Weights of a small mixture-of-experts language model, trained from scratch on English Wikipedia.
Size: 8 layers, width 192, vocabulary 10398, 38.6M parameters.
Below are experts of layer 3 (counted from 0) of a mixture-of-experts language model. Rows are named router (the router's row for the expert) and show model dimensions 0-47. Each number is 128 + 24 x the weight over its row's rms, rounded and kept within 0 to 255.
After each expert's rows: "comes before" lists some tokens at least twice as common just after its tokens as in all text; "mostly gets" lists some tokens that are sent to it at least half of the time. This comes from a sample of Wikipedia text that the model never trained on. Tokens count by the router's weight.

# expert 5
router [110 167 176 103  82 129 105 114  99 115 132  95  90 141 138 130 126 106 150 134  84 148 113  89 145 141 138 105 120 139 147 142 102 168 128 146  91 174 155 155 137 159 120 153 145 109 111 143]
comes before: "1", "2", "0", " |", "3", "4"
mostly gets: " Chris", " ?", " Alex", " Alberta", " Ltd", " Andrew"

# expert 30
router [110 168 176 103  82 130 105 114  99 115 132  95  90 141 138 129 126 105 150 134  84 148 113  89 146 141 138 106 121 139 147 142 102 168 128 145  91 174 154 155 137 159 120 153 145 109 111 143]
comes before: "\n", " ", " The", " He", " In", "),"
mostly gets: " Ul", " anti", " Police", " cultural", " Labour", " Luis"

# expert 11
router [106 136 131 164 133 111 119  99 150 123 137 171 170 133 145 162 138 139 105 127 123 103  87 112 146 125 168 136 153 157 123 132 115 159 119 137 176 105 109 165 122 121 171 132  94 130 100 111]
comes before: "\n", "==", " ==", "===", "The", " ==="
mostly gets: "==", "===", " =", " ==", " ===", "|---|---|---|---|---|"

# expert 13
router [110 168 176 103  81 129 105 115  99 116 132  96  91 141 138 130 126 105 151 134  84 148 113  89 146 141 138 106 120 139 147 142 102 169 128 145  91 174 154 155 137 159 120 153 145 109 111 143]
comes before: " ", "9", "0", "%", "8", "7"
mostly gets: " Christopher", " Pal", "ensis", " began", " started", " Austin"

# expert 27
router [ 69 142 174 116 127 114 179 103  99 153 103 112 132 130 151 133 132 102 183 132 139 137 109 143 119 145 105 162 175 135 127 109 120  70 125 123 163 112 151 114 110 140 189 129 100 134 134 118]
comes before: " the", " a", " his", " this", " least", " he"
mostly gets: " during", " among", " During", " According", "During", " After"

# expert 17
router [107 127 171  77 126  99 109 101 114 107 134 122  98 105 131 101 100 137 134 121 108 143 130 112 155 128 147 141 147 171 180 133 149 147  88 153 126 141 108 128 126 144 146 143 164  81 148  92]
comes before: "5", "8", "9", "6", "4", "0"
mostly gets: " Ha", " Les", " Har", " Jac", " Lud", " Henri"

# expert 16
router [157  97  91 105 122 139 150 161 127 114 141 134 110 168 132 111 126 130  68  99 148 144 122 109  83 116 181 116 111  90 133 146 134  78 115 128 127 122  83 131  86  87  91  74 117 141 136 142]
comes before: " of", ".", " in", ",", " for", " to"
mostly gets: " years", " age", " goal", " months", " days", " part"

# expert 12
router [110 167 176 103  82 129 105 115  99 115 132  95  90 142 138 130 126 105 151 134  84 148 113  89 146 141 138 106 120 139 147 142 102 169 129 145  91 174 154 155 137 158 119 153 145 110 111 143]
comes before: "0", "s", "9", "7", "6", "8"
mostly gets: " Jackson", " Robin", "anka", "iago", " Nelson", " Te"

# expert 4
router [124 152 140 138 180 119 108 119 151  66  86 152 164 141 110 144 115 115  92 123 138 138 171 156 121  96 146 114 119 138 151 134  89 143 143 120 103  92 114 125 171 133 108 107 131 146 158 135]
comes before: "\n", "-", "|", " a", " Class", " Phylum"
mostly gets: " www", " Arthropoda", "|---|---|---|---", " Insecta", "://", "idae"

# expert 29
router [153 126 119 117 161 106 137 155 161 127  78 190 128 111 129 146 156 141 128 147 114 156 171 174 135 138 144 120 104 132  95  86 125  74 101 120 125 100 129 135 139  87 119 121 132 126 129 114]
comes before: ":", "=", "-", "==", " information", " name"
mostly gets: " Apps", " Clade", "Scientific", " Died", " Genus", " Phylum"

# expert 8
router [ 88 159  87 133 103 123 143 117 121 179 142 115 110 143 136 109 109 108 160 137 133 108 115 143 123 115 134 125 161 110 108 147 115 153  77 125 113 165 136 147 147 101 128 116 147  97 103 110]
comes before: " was", " is", " the", " he", " had", " has"
mostly gets: " that", " which", " it", " but", " this", " He"

# expert 25
router [122 119 153 130 150 158 134 180 112 139 115 201 125 124  89 105 101 165 127  98 115 152 138 160 107 132 151 133 103 157 135 193 104 141 145 117  84 102 125 108 113 159 130 119 150 132 124 111]
comes before: ")", " ", "):", "),", ");", "/"
mostly gets: "born", "loan", "present", "featuring", "with", "disambiguation"

# expert 10
router [110 168 176 103  81 129 105 114  99 116 132  95  90 141 138 130 126 105 151 134  84 148 113  89 146 141 138 106 120 139 147 142 102 169 128 146  91 174 154 155 137 158 120 153 145 109 111 143]
comes before: "9", "0", "8", "7", ";", "–"
mostly gets: " Brid", " Wal", " Lyn", " Bill", " Josh", " Sam"

# expert 24
router [102 121 118  95 110 146 119  98 147 198 157 147 163 127 117 177 144 143 136  97 134 103 119 154 119 118 115 174 158 112  98 169 157 120 159 127 114 135 132 123  79 182 175 152 109 162 123 107]
comes before: " to", " that", " the", " a", " be", " been"
mostly gets: " would", " him", " however", " not", " then", " himself"

# expert 14
router [171 130  85 167 172 100 106 140  94 128 126 118 132 107 118 121 154 157 163 109 134 131 135 155 133 132 121 123 174 152 154  91 168 150 173 111 156 158 139  72 109 112 119 124 102 129 145 106]
comes before: ",", "2", "i", "a", " (", "z"
mostly gets: " Abd", "ń", " Tw", "ț", " Lanc", "bach"